Experts of a small language model: a sigmoid router.
Below are experts of layer 3 (counted from 0) of a mixture-of-experts language model. Rows are named up (a neuron's input weights, with its number), down (a neuron's output weights, with its number) and show model dimensions 0-191. Each number is 128 + 24 x the weight over its row's rms, rounded and kept within 0 to 255. Numbers have three digits each.
Before each expert's rows: "mostly gets" lists some tokens that are sent to it at least half of the time; "comes before" lists some tokens at least twice as common just after its tokens as in all text. This comes from a sample of Wikipedia text that the model never trained on. Tokens count by the router's weight.

# expert 40
mostly gets: " without", " Abd", " Xi", " hot", " Israeli", " computer"
comes before: " ", " —", " \"", " ENG", " BRA", " Italy"
up12:101132149137143133160100119164142117114163118142134113153194111164133092097155103134174181115079100117163136135141105107121097101128152127113127098174126107128111145119118110149113122115170158074129144123113122136128117120124140148131184126081126154132114116105132102148097094119092136146147117153120147109127112119207152140168125193135110136103143110114153098116186117100137086120148149156141136117136156150144122110100102139085137151169102126128125121162142139139094107118171113123121124126102137157090144153135119110125105109113114110148096102122142102139108167130154118068
down12:128130132108151087119142113147098141140124140135111145139108144157093140120144115110104129124146150121152173128114101112111109084128138173089108156086097121163120169173135115161101118156151146131127137188114110118132156157160079109116141115149111145126135087169140070130122092135134112128078163127121163137133146124106100115124101119129168180093102153147134109121110131132093124145121107116133128072145167113095123158129115085170066096105127143125123049103125113118103115132162097098131154155132138177110121084124101121136133153144121129132136140111123119109127135088144129149
up13:133121107129164118133159152101144125167188115096116122059164121097124111144159142187156136095130094157182101122137060151112143166120147111120180113102123120134122149120139166121139147132105140107149103064142108177116149076120167135127157109090127127127118138131132154146125127124114148113094131099084154118111098111164133160129140113130124121106129134109153128107085092110152154136118134149159109091107104118101148163145134100101135102166131157173104116141114166110128120121150143119127156136138112098147113140076149129137149136125129134131134093084124143090116136144125138090
down13:132138163169123124161156092082124101113102126102124167130148135121148144121164125144125142118106130122098071116131116104111156121107111137176143080110121130122090132119138139108142146146139086189068125147145092100129147150087114161077130137151130116116141152100115176120139151154122139102142094181158091119121108116133101131097142138104095128108150116156075076150152150137134137133141098159130112134129122104113162119104136112116118127134155118093086111133128186124083166120137127149140106123169127079136143146159118135102095156138112144149159164109112124173121120158097123128
up14:135118151111141097137148124111086098128093137077139116116119115161059099161099084158108140131121154149117145134147130155110117069112134134191134119137123143121139137152122097101122140169129152102130156127133152125185091118079152186111161143118134126118131111121158065149122143122090133125123130134161164165118155110150117106103139143121102142094113077143099118154112155060095132130103177135130122096117148115128154112084156126092131119104136134155113120171124158113137137113131153123156153113140132158098140127149139114119111107177136160158141120163152125139151149145122150112
down14:106118115135121124165124122107162194141149101144143171144122144117140110111105129108101109098133198082202169108126144117142141147149128144078166108097139142129109102105118089170140083093099109123131126137120101146101153116140163117130102100158133107131125086128146123138139149138125127162125140145133128104165076107143166137121131155129100170129096144138164122111122133165123126126146108160165140121104141096115098165104150120165117142128143137134123110122137124126120129154160066093125138145161162126158107151135118152152123146117130109129146127092110162099091089163141189130
up15:085140117130146110135110109154123148084116109135169117167139125131158112118078116102121189130130130044121111146128161114134119104115141126159137118162110158093136128146139141098154110118135099162147148099128100147135108089122124126067130149084133071108126153112112136125099117171129130105122085091131061109178147143117106122148099095156068126164149122109121147146134096135143140143159116130129117156159121121099155095116112168172120111157121131109147124132157097134137148157163133102156121100165115112151147137158164142141168145127113119103140122138158105145101128120133150142
down15:128077098131098110134134120129128145117123117135100117119148128158154134097125134116173144127102133106106183166126159134134134157153106113074087060146115107112146121122099136152111106122124128104101141104154110130162142191104135092133137106109148107102122150091157130154146092121158088163127148147140128144119123122162090096118148147130156100156106120138105117116147080103144107153105081168121131110139096148162121207131108112125139136090075128151135098127159152106124127139150157150130098118153119093152168107131117108171105121150098134110143092120114147113112108138104135080
up16:154200134123173129147082112134152150102131096128167110145133213099083078154159121127157113119136095131142137142130135145139132141134123121144132132113168097140122120144129152141128122120121122061128124157174114142147113120148137121104140134128126104107117135108113123137147122143186112123145143082133118104092131125133107163154129156111067097177110132103131128134128145111125160121094146137124145135143118107126147120092094138123123108148095149109130117111127120072157114125139115119133119166168143092115145110095168142110147136114128156153126114173135124160218115120123180139
down16:138111153128136119134113122155133133128162145106131080107129146105158099122135123122101159106129147133108103135101121174141148166123142118131151133121122100106108167103120092115094180079083128130120101123149102140139128105116125118122151126119141094131086143125083121121164136109094151126142121106109135075152083097127125130151105086118103154145128084072119120080137140155102066088152121148169157132086118139148136103126148107116071107156143159118107110174128146143087161086153135128122155153113131117174136140171127115140108099145128081102107118132122118131118138067116095117
up17:133189165115144127126100142154125128098157122125138107143137145140107129086139074129139138097153099114108162144137124135128129132129111118129123108110104119159124155079105136152099127116115108119137123156133150151137167110134130139108170115110154152101144124119171096196149113116137130121127139100114129124126126113126167128067083104100123131076114108122097175144119118100133104119140144132144061129107127130127137115089112109142090113154163118112099131120116146096125114108168140188082102144163106158143150174166136136131126124143206126089167102130116191144142136108114135125
down17:142106134091146115110168106127063086107124119146128143141119131161182161161127169141133121109108098143109166155144162149132137140117114128112146077122135104100125133164123121142100107161149116104089107142116174095153175128144133142104169102121158138117139148121159123114109167149133123127117096139165092129117140088165118115157145186155117113131132119139083125145123129129112167125088121107151120141117133143152142081125152123093176166122093130142146101132111105115140098095128165090177113143132103120133115146158090116115136137144099143082136071090125178130140122151121144115
up18:116127112107144103111127107159099128122155136133068204139106124136113120101116118115132107150164135135111136140122110126156123139146148141127084108111090120107116134082074133132133073154111100139144153127153130160176144116175112121141148101142146132125104154129101062136126108093106140121095196152128146143138147126173096130119111154104128161123149106157136144119147154177145104117155162159085128124105126164105096144122137146130159111141125142133145137153144126110086122100119106114095154135137127124146100153151139125129123130169204133142131109189075129129118152154113119145
down18:125140079114114107144111123137131147156147115095140146124170172158116129160096162110153107100108114131127126133130134105133139131175130118160093132109079152175113123113094165159146119112093088139138168115126102164067164190129095130120157130090109127117109153145117146136125161101145141131124083129119127115116164149127120076150121113158119091148128153162109123117094105092102157142139155166159127137162155139113160157129104146132112134120098124112147109146160109166111136126135100082158149100080136151137131115140165111141129125100159139138156083129158172131140147099163121090
up19:141119158149166120109119099120100133152163124117111097124116123142119093146157151103135137108121122101117106140193139127150137137143129113127155153159128128087141133091152145136120153103103142168173125142145110117148115092127112171115119129051120111121090135122155096138129109110139120107140104090175137124167105109164165143149125079151147142094121107119150092141122122132136132114142134112121100126148147164113136140147152114102136165079126154127162095196127146127132125158123103150105167156174127136177173123154130145129130133121121145099120110103153182138142112125214109139
down19:130130090155183109134099177101131178077105159112112146152185122181129087133104079126168124112139101154094125093133107139122117162134163164180133098112117136102124107142149113095116121159111118105159121141093151103156117127088125104113117129115113124090132122146143142107131123132141143143126170114140095139125115134120119149113150080132153124147149079111152124135119147174119138125126122147157129117142110102144135157119129114172154100153113147115141111093108150096156096091106114083117120124116139146100092128118141116145148153125133126112095166136131131068188117139167120175
up20:128147110115101120121135105137142121101174128132138123137110109145051098119133123126125141139109123092115119117140194092103100126168139107144101146134103098140118140173155135121117153108095140124168150138090136128096136114101148114105145142091112153138201121088139095152147112129085150094105108144139162115101132148175138111121110066144121117127120164154118135126162135107141120138122150119123110127045130135121129103145128176088138119160116083110121140087085155124128117105107133129131147104122102116112155132168138145121128161130111134106102099116155115149110107121168121059
down20:087109175096140113130114124109085154142181141108169137078140149119154131103134134118135117142183134144165138108143105187120141116092111121081125124130139122098123108112112107131157089122227143186151145174143140162136144124120149098107107124108144111127114137132096144133130126144088154119095131136137105129113124107143117131174164136116142147128116106100149112098090135151102159139147138140135111121138069149142132108135090093130108127166121160126113103117112126103089154137105128137150120150128103105131097136170084135153117104151081093166149113091124109122160125128133129135
up21:136139113171101123114113150154127167136139105108155137088137161129140140126118153113124130124079128105095114155122144145186134138175163111111177135099120114106095095146114151151099136126110133154151156125138120149126090163119154129132140111092126136148125115106117126125122120159119069170158130126139122122128100125146161175126125133133107127114139167168140133148134125167125133148126117111165164122101100121153116137102135101194161100139131116128142104128085140080140136125149157175101158149136148123127121127160098129190148089175129068115118123192102147164153131159078124131
down21:172136149101109127136159134129134118101154166122130135123126103134130139091134163142104122101154112073137136184096118130144156085135157096137138125129098146131115123128086142118117162145139073142125146155111100103123145095143139141118118105141116111102137106147082106178129196125144153127101144123078118115102107105160135163132161118136112114112123098124157141126142131151148103121106124121097129119159140156106102099050106125133121095163100088145074173113108128169101152169129117126183109154157129187147134142158131130149107107123129088147108138092110104122158128116118119134
up22:136111088135153122104118103136102073114089130118143128128158148181108084123151168109125127109117133158147153127091112101188096163150153145198110134174127120106141158130154108157103126101120089145141133122109122143179128158108141117120147118105113132136116138132140114152166124104149097120127168136140098113122119154127110122149097136147130101106140114123110108132118122134083130146103112117087077102127125100174128136149120154125154169203133095130150159168088132138122100148144126154170124102073133120126123168165101136145138079140104140137141136118111131146170142155106129148
down22:122127108152155105118142151152154096156122103108178122150123138110122131101140143127141088151140123144097142113109125097145058114120144184163130137133140127166151136109150044135140117158144131089106087161132134129131164105095115165120101140120129174088112117095127144121136141139100148108162142174100117096125189136160132136182132093125147149142118130173149135139115147118155108143121105071135149124100087123129152085141118152126107119103141116125104092158157137093085129148153142135103119121121095123115134107137119128110109154166094092139125129103120120141099134159098109172

# expert 13
mostly gets: "%", "00", " billion", " percent", "/a", "/A"
comes before: " |", "%", " |\n", " (", ")", " km"
up4:155159124136127120095102116097122147115133132167095094131144098131109141121109156184095160081156083100146119083170108103137154140106121148131113129097127134122104140128136114103153144142117137131145076125114096160145103150116109151110100138104146112117087106109157108132158125104160105104093130113159149139073120135133120085168121117100128114141137137109076182156117085132121127171158113113125131079139123135155087135135122093128126136099076113113137087136135127104112127105131123161083134075122112116146167176147145159129112109115106128161185141141147121135114107146146166102
down4:111070116158103127168143151118129073167121098119106125084125144116132152140166113145156123149090160133140162128085087150145139139122101147099094162142099132117111112153121143144154131117110103134129137157134135131177111191139100100103112097108138137119119130107110107134126118146120144102119175137141126172116124124129127186124124165109162139142146144116090109094142103146148042181126180109103093113124128107119162122122127151119142117128111142117124097114137123096142149121120089102141119063107121125111121105151094130114136108132142147125149151136165130121101115066123149169
up5:158082146147134139153141081097144132127139140102132113160157118123102102126131121199134176133132178133115107101184116124121140106156112121133127125123096132134145174131104107085137140135130131110168128134170120139152110143102146088127110129115181101146137136116097129146137090138111152178101097141132159112099151133119154135130135164112104124127121097102121169102160066131134151098139131134149107125158104156142142135123105091124122166135111176077116133077145155133133128129122121089156104119174157144126094108108150131129116101092091104171134145119138158151128114149136115060
down5:114135182109129126144069123147141164139110145131109123162111102123126097140131122130155122098148092108059158174116104122103142106155154109115153105119124123142107127163125128152121137157111142138168129162142134133085167093154111112089181134128129157127124186130147125113142136074116133117130167094114122075148110139144078183142080126174133108133131112158148130105134103140117132170155116108119113092118138130170127109142125124138127109154127135113161105131108134144166094140112148113114122106105129130190131136140154144137095122142137091087131203118132150165159126127131141125
up6:147155125152132117121114119144126131154097114149155138108132111092124098134138130150135144147109129094125160136151134137144183143159141160090143170106117118156161097193118147070138092160133101139112176130143102141137174123128115134115129151121116129134114102137110158156100107145156157160159119112226136071116124140146129152101153169139094135120120158146101142122129164151133129142121146117151146125141097136137116106146125099158091100110152092106149123100124119124142102143122111144129111125109142112160083110163164133132129126114071104096160118087142130129172113110129079084
down6:134132110072135146109111131126109137149115107127107071122150126139138183139164146168132118123133147116139140178132128174135150069137147121116101132125121153109077150130154145074119113113117133117156125118135118115118159116133131117096119148175110144117111099122148122104193090081094120088144143167133169166127098172157147152141105155166152139097106123083146108116100081080087124119091134115142095120121099115140140103149066113180148147113149112132170110148132098158162107139143149150121128138109134150128121129148142131097093142172136131120124131139104116141131121141112148139
up7:144115120193118107117098107127129121099114112133140142098144144124086166099113148136147168143083154129108147071113135130124125143121096147165093155135118135097098126116150117103119134152174117173116156138126120128124102140120125164120172117127144130135091108114105147127131118178107114166114116114140151117154141129129173143092150180136144138101109150148129119152131152082154215120183111120094150148066117135115134094127143162142118164098112135141142145184139107131186147128130100151146123121133112110118100139132146137110187122140147113119093166149146107133149112149118123155
down7:126119125113161151124120143096129129141108135118141118112092136161104131115119125124129121125122128068086170143148138132112082138102115138106134100147127156126164156089156176153179103104139107129126099094167144123109138105129127071114165135136111123134107154098170109138115132081141113157103089108099127123113131141138123092176135131119142160093114150115156114133196139105113119127177167107124141123137110124094135133113109135180183114140155136140117116124151089139131151108133180088099086110099129152167127170181137131154108078155109106108076145116097140121132116121132122127
up8:109107144147135104063128147160118054139102123129123151078175126115119105126092141121132128165138153146101107136151160113134099121104111145132129123129154150133138140171097143096116079121119122185123132164097066083107085116085136139128154117113166117134123174113117084127137127111132096139142154093113067150097156097154150141120110124157113146149127149147130123114129133150073095110128126106128134162139145160136102115130118116164137127131138112174160101147147147150136169104166146084134182133120118135130107153130126140149131142122087115108164141114114101149099137116140098126
down8:133151114153134136155158117097186116120127081106123087142103113118134139135121135126101157155055103141121145112063141088131169108151108101118147091131121118153116099107147150130142145115124135125109150136154096084122119141093146126140124155183142117131171111167118109153139125113116172131117140135157157155176121150159100166109147161111170101098099142145090083099136151132152077134149117116144139128123129167108158112167142118092081099130083119132130150153125138142168113143104115135139121118086117093125140151169116114126119094105128135132134158173119135109094152157138116107
up9:099181152136100122120160098157105102143124126144119141099097100127098135128115143069111104156108118155122154087139126129122195057131134126171125133115136131119154125135110126109102137130153126162130112117187133147133112116154117142129103127148107109165147086119155128159089141111142157088115112117126089088123142138125149178140095111058069165113117125118146111097115125139102154152119145090129154095086191158170143152139135130128169125146127132140149109149146105164151113108145136149123105143097107113106139132141125142105151146152117133137096127106098113106146159139138098099
down9:120090089113134095131120127150139126104100125127177118136120123124148080179166129171124134134112166165146142122153126123184123163119150150123180093146144130138086114129132100117153136088155109146165139098154151086107111108173117112123123115119116120136103123150141139149139083073186117146120160121120174166162129151153110106163116153148131136150070091081085124129101122141121111113137132137149158119113123123100118132122131181152108119113126150098117143125124140128096163149116104108172130145130174122101138146107101150138112137135127125110111167171138114165127105152124072145
up10:140107131131166069093139132085144113138106101120149145130131119135136128139182126094166111147141091138130127150110118105127119107105131136127152122118196161139160117145152114105107133165113152127164110164134129128106102151095144163141174138094139156141149163123117139086123098154094156144139119112116149153119121099127125123123102107120132086104104118129102129160089158226109129108116107124139159110133150110135083151162133097156136136145143138112136139168118112142134134117098104144130108113203122102105179150146140106114107119123118118099130165145099138119099060134140099138
down10:139118115105154142116140137109129155093100118150130156149137094113137180120117127155103163111191106148122155101125103114120143111105157103154096080134119128106169108107090121141145134124110132164124090125127099179135117151131095140115110104141149102109151137159115112086041133122139143121120143136151133146136128131139120110125136122134120103120145095138155163129156146113164097122146155125161114133101097145129114124161113095131094087091079143149147183114140130104174125067191155123099103153157127123084125156125113130121143143138161108148140095151153104135162087111138134154
up11:144143164140100162138103106147139171131163119165111143118127148167137110121159138123095138106099139126124160099131114113158096112100168114215130104125153144129162129174125140114110130137097109128203116099138110120116135138129134140132074084116114128126128118138182110111149121145105103106073148140119113076132153135114165128107170147122108154111150111127137097146091129175129133152104124081104097098153147167098136107144125122112164105104144117165122105120132097156169129148115124111137156125141109165123159110101132159140136143101141132115075123105138128162096130148170139114
down11:149106119132106155128142072126148120107147112082133078114107128141101153109161103110145154149105132109126133100124121163168160185158158107136148117120166183149089140120152126129128109094130068133108131145119116082111117116089149144097102169095133132146128100150084161148120108141170151129088132116102179133132128100137170108137112118100109123145129152133151120139122092116160151130094146159124144122135108107134150146136154158109145141150157119126136178163092139125102084168130148102117132155128133110124144146134120124167143193109123085155154144121156128111144083099129138163
up12:078110095156161034120149091161165102140117115147157127162121108117101120153117175170158111116100121144122123144124132114127126111112088109138108136163189131133116100166135107138117135148127132116087127145109117138111085152142111100151106083101137101149143135117116112122086110169147092151122104107120112162116149126124136159124070138142127139138139138132133141112130165126144162142148134114119137093136128111118140196156109127121104114150121151085149122104079108147096112131124113078142118124106112149096085136110120124153117058118100115134109141145108176137150107116151121126
down12:186130136068116095121129114123101107120134104113140168116138148159175155158165083115147141120168157102094124126139071155125077154117115181114104071082120142095112116162138109117130102128105123168144114175152180126125128185139147130127108126166124117121119120176108140144122125084103125102134105172155137151105126144113152154139118126113158129132122106150125102124154124100148117126103112135166152142157128171104130134127145130152134068142137165113104129175142115138164185113119118121132166117130133143127131089132158112138108117123124122132124136086121136120090127114094118096
up13:131141136127126113132086105142111109121159130168131132155113189144133105161106122153157125102094150127101152110124126135114105140135138139089138101131093096097133135121098105112168086123118114143086131184151150148109173093103111122123135096141180122136150124099142123119058128134146118179135186120102139166116136129173134097144102082114125117156137119124095143155133118127116112125107143096149133111135153115069107157123137144135130099149186136158144151109104128136157121118115101148154116157164102131072096136129152157110152127151113105153076106103101118148126109145103108084
down13:170118141143141142163075162122130127172179116106140107079156160139104119071123134111098156100151133123123133086102116113112137158169125126141147154133177083113098117155118145153115136118166166140136094152109094114131132114143140140105130151120118109118120110146129150145116162097109134131124116161131139145143126097109132188110145132132132126122078121102104160176114100126124143156061136153125182168111132130123121148097114127126148125164155070144122129125122158120135124110135147067162116113107136159145084137103133130109127100169116112159127132116143134141171157111157089087
up14:105233148129185152036142145164142121109136123123143133097146099124128081094151118109098093148168189117163098119119101128128136138138120133202094118102120100095141141090145138135158154145111104144124128123137135153131158121124158115149142159112134129121135068092176079115117129130117115119174119091114143112159134128139134128124178142114142101126125115135117154161147143116104114140154121121132130122140136118092147111125161120133131152134117146101134164119122114138140105090127113145125103122094117139111144081133137111157126138142178135134117135138136108097148114138104109105
down14:115135116136148135130137160132119115099129105181121121086102140088149119092121125092156126147130137156139180166129140080103131141128149143125113133115170147093092090157124085137137104153082051115105119140101119153163106139127079161173124157151120143144089129170145116125113132115118105135165168171185170135130126083137134155125142130153122144136138132148143124143146103145172141113105152136115097097157127114137144106081135157149120146136104133108074100128132112124143141098128156086162109119195135139107120101106132129158136157114129158150136157117121118152111158138138150132

# expert 19
mostly gets: "–present", " annual", "-century", " recent", " pandemic", "Af"
comes before: "–", " |", ")\n", "\n", ")", ","
up4:129152098133088127139139130139132134129151133133120119161105178160149107091133059111108155124141155123142107128121198123116136132153111150101095152158125106149113143154093110118176125122150145127115155155136128127116186199127136174155127068095114119122087139110120091124122136175118119101120072126127124080131147126122105134155140109165137107132176116122119109140103118133138127136081138108100132104140146116110142122134140140094195113150149128141097107114143137084139115101168123113121119116117123110122100109121140107143148088106195130159118141086155094127134140141153162134
down4:134083134160123115133117103109100167141121126137100147122141157108128119123113111139112165166147128123128117165133102151123129106123101127146152149082076184151158129089128158146106091166146113161050088120163129121167131137097130141087135139063091139118141130123162137170135149153130149114134106119095111110109148112090142125125135149152127074103114137139150090143128128129102096099108137150138153108107134127166104173144115167122136080120103144075129133111127146089100128127107153118132172159087145097138144125123144127141131135119075117129126160114147146075147127123097116114
up5:118126117118107162114127134138114143130113119131148132120143122144135120104142098125124115125152123149126121130138140140135116096095154112089094129149100115050142119147108096140167120116131143142130128179135155054132130149126124147134141140083084146124115130129100168142151129171182077107127131086128154162126118099083149099148138079139143100161130110086132088165099140111178134099120112098131147134117098131125106164096109116131123128088137086122094110136125128095144107142134131116115125133167141114151124211155188094138147129129122095153101165137124120086140127140148175128
down5:055078082109181136116096077125132162171140115140126148149132100144140098142153096126124139141123147129148099123111115093142160123127152161119155118129157155093119121151088126129101153185112140139134140092091167161161141105128141130147123143110152144154096179147136138142132165128137135126164144113156100125108145127114101121103125141140144144130130150143141141141101122162126098139097125166115113111105163124126068118131159158158123128124123143143077113150136160138153117100104099098167092150157125129163152156098086120118108127133109114117133131135094181083107138108151178146
up6:153153124139107099127109107102139142111157149091113105163115099115102113165145140159119116111193103111143141140074098114128125121164142143143116181141122158138151081160132118127101119137119117113126138119137088141125165108137101140133141090126134125124138136154168111129134113091108119154140092117113143115106154155103134101101182128141137124106151165106141103147170153136129102059150151115122106099136120171146151121118161154129109145157174108190148150140144122114132096106148136107059142137118074144089114124122165077145126099117158121152093105112141160155135123135107150103
down6:147110124119151116183095128147133136140122111132098124127120124155142088128120119144113127126110184169100157110114181109112176119139124115132139111124155158132112106093152144148101119130123147117183137107136115097151087110145106097140083117142122137099108134117155147127130149128147168113136148134078182095103106171119151133165123079099129132110171134119142136151134136102114129078149123106136128133133096145113140141176127077149095101155148171115122135168115133142130129144126150145115150134143164128109177088100086095140132112144119113195145116090172144099122155072153137126
up7:129113083126157149129115128149120165149129127091110137157201140146117101125179112085115150137128138154137136122143161115155112125086137101135118144150135124151154125131114106111088131165120138062082112108164115113100162096168105108086108114103097089132123123139176091155137152114179147144115103162124163119149107115131117110111117148131098176131146159146138093131149139164135140126117123113116148111144105114154152131137179167119111146142102086078122121134142121099109098140106068134128105135091109109100111092101158140143178123159125159113136142126135112139128170129108130114
down7:142127145130119107148145109145162105165115168150136192128119139154154125093151174097146159127076149164130107152103070102100148135079124150105175121175125108134100092099095102144134146147133143157107139155105151127155124111158116122094152128129081153087136133156121131138160139142156087156104149150110141151159125096136126138117172116128116118099127118141137126111113067133084123156086100114156106169159118143105139103129122173107155167138159128159158132130123192141139141120137126180124133112127132104105110130106122114173143158147135138129102110125147117131101132128132168135
up8:115111097106116138087160116066126129118125111156128131107142154099135126141163111123123152089118158130176135155172102125106156137105131103156119157094121151136107122169119111106136130168132154108173114134086133152146111145117106084119117130129179149131128116158129125124156143143131120216075134113115117137100142111091125124116096124139143150113116111090114122119160153164109099092132131105152105134165086099175144075130116098109049133147163134115090132135144138122132114101157139159163114093101124138189153128147145132135117126136126162140152119119126174116124134128141118115
down8:119143133153159127131156128099147117143127126157148106084146120146141135110142150097129168120147117139058110126139138062138113100154133106077129131157126147144093145141122117105129113169105186166108129142112142156122113143082165131093164133137158124147095116142091130137101154143113067125090096161161124090107107119162120128123141146114155155120089118117152172141128124126144128105106154147147119182155151139110158105165133123102121093152110093152118142132116119139149118135127121183157075133126153141074154068153163126102133111141122143135156129124113139149143132147129148086
up9:060130128136138116129105121137140105128166188110129153086111126144116109134121130135122158140148134154146118155126081147104148121152122109139135139147150138140121117147149146150103132103142116140133098090125167164098112120156148164118164108104144112153155118141136132115140099144150126129106125101172146107092131130107185166127091144129107143122123148135160116125131139137159165147196132086157123138135114165142147120104088116140173122125130031124121119120123120132106049119149111142155146152122078110100103120123171171131129155148120114093081129118093118123129096159140138134
down9:118067077127108136149096128118076141136151088092117150132117138138110113167128154111097139138135138118138102103110140093136106173100155104138107138116172133188141127093131172132165120133121162102098152129116125120145107117151117135100148132137158107129126129139119109139080162118156093170115139152141117152147117139117084157165099117172072085136148142123129131137151123152113123142132133111138086150120103144162137212128115051143088128133149115117128133120159104121116097119103119158151128117118112131136115120115133092132159107097135135116151160140162080105120162137134158144
up10:116120105147119147178168078084090099121109098091146104089104147128152133106102108112078112142111115109201147119113120138134134150138153121112098132107148133087117136129152132146139108122110160143153166169129120143149144140148137114150118149150148125130110150117119150105147144154156092128086156147119104135142116143144119113112105135114085148122157127126145118132085144121149143112154117130155153138128109163109163102106155164112131116159123148168111131118113147100117127120122139121128124136117050133096183199090124111119137118135104133154156139156173044117096109155140132113
down10:108157146168111144121110093105131140124129077136091130098157117140148192113114122130162121090130091113088098182113086187128120127134110101156141111143150116162133145132114094132134169105139117170143101125086106139111153130097101085128137095110143160145169157165155160152139152135104110105142173125153144141184128148136132131130127105138127150100102149123109144090112177141138088131151150131174107097123125117092121108118118158108133119079100136153154119148134118175101109141141121171136119145150150113101109114114122144123079141124182106157115128134119107142121108147106100115
up11:125130127132114141168114115176195136104111122147145155162129149141182137139123134142129140159122108166142129137132097127095097138133135148112099109057158161122112125114134136134122145125091110119129097133134137131170124163128116170132123123111142099138125140139138113120092122129135135144153096134128157102127058149156149080111127128041140146157127099114120145111111128117076107071147118112122137162144131105156125140149110086156145088080133068115098095121094130102175148145145129111127138104109092123153118130113133131110127161143166143095134125113134105159154142125174170139
down11:130135146161120119135140106109090119100157134168153135153113133139110171143119190132153099117145129119100140137141095102142114149156148120111114141106137130122082087091098152121092098116094158122143163130131132117151138158125124133079170121096133123128107151148104174121121121114175146157123131152139130126117147114128139120164129108146069140127115159119134137154141142120125097143131103150149107085104159164154182120140105169159109138140196121157132123083122142101098124116160130101097134158157132161078109143105149147109139174085082114121126117118119148109148087083114178115
up12:161133158160097105124088115155149113134126104127132134122097135131132146139130122173164131148113111154128104179107152115170111105113134140119117164153164135136129114105103097156150122104158135138133136133147153127149179097119092101122118109155150185123165149110133106107151094102176101105132106124156140147110096140136221125133099126066164098090109153123159124126114156113105135111143161118136072095122116157143096147130123132146096107131125124139119096164112112149094120149125096167138135158117133128169095124098121122117136108131152085157114139142119134152170145158117169093
down12:137090133088123097115102105107132143159126102140101123189166162127118113145140129145137143103149099150128114128113134065193176116074153167144132109097164149133141141113126129146145153161129140139161149160157080127132098093143107122081093109106094118108110081112125118142117137142164149144101157117152154099095139113138106126109131096139138143112120126135132122118107085125127117143120122163131139056164144169146129094100122118139127115104128157148133124159101146133177101138086167113142094179126098139126100158154153138133155112163121163139128115118097134122117095118129154117
up13:142146065116150086140097118158133137116157145121130114142116125157101138107162108166138123101138124108113133124135117109117144127155153125148138127167133147155123115128160165073144170159130150116146158161126080149140150110130152154060097116155126164159110152158108100115067133131119133127094155080111169141093109131108139143169129116154171131150141128084144095099143116146130121149100105103120116118134165136143114107156117149127123129113140123070138107146111171129151125095114144138124146126120055104146122119136119141183130146097169141088141107110156119139122149119073156151
down13:135115168145115127129121145122105083127129100144131089158114101148113102137117085134102110162137155135105117128092143163096115155079125153110150144148127120138154106160123113110114134133170128135135149145153119139137148168126144071121147130082134097115155116095142152159147141152120142108199080105159127161135099134087154092088130090140107144123142097111141148108089113115150136120121116157161115114093143116140146096166149168100144096167124092132084146148150098085109136100134125101166113121131146148139139120078150206127153131119131133140158097146141143122124139138086159125
up14:157135154121129139117134076134147113152135130092158147128108140085119128133143123167150132124102172152135109150125110110165101095136116093107146132131112139069126153144089114047121119149127118115152155073145176124117137114151131137111035087134139096113157107149161145123136135116116122104118103114112124131140093166116106138112146129143148124151122129126132105141131135144138117147108099137102151142107130159128154098148141141128113087126105139097131133109125115145174134133117135107116115151121170128158111150154195130124191124139147101121162107132074074125115075112152139088
down14:151126105124106154128105161107162151113143151123103108105135145117098152166114137129138121110112177080182101116129167060170089188124133096115094121125130140106147148129117135168146120112159148144170121160123135134145150089144144116165102120157114162158146119096109121147111134125132115127130165098131118148099110124132103099096154148148154145160117139144122100133138137085110149142082112145120160153135080138132130108147134148125099132139111161139085114097086097123143155156130130075169119127107132077127122173106135119171105153119136080185140126108123115143110117102139148145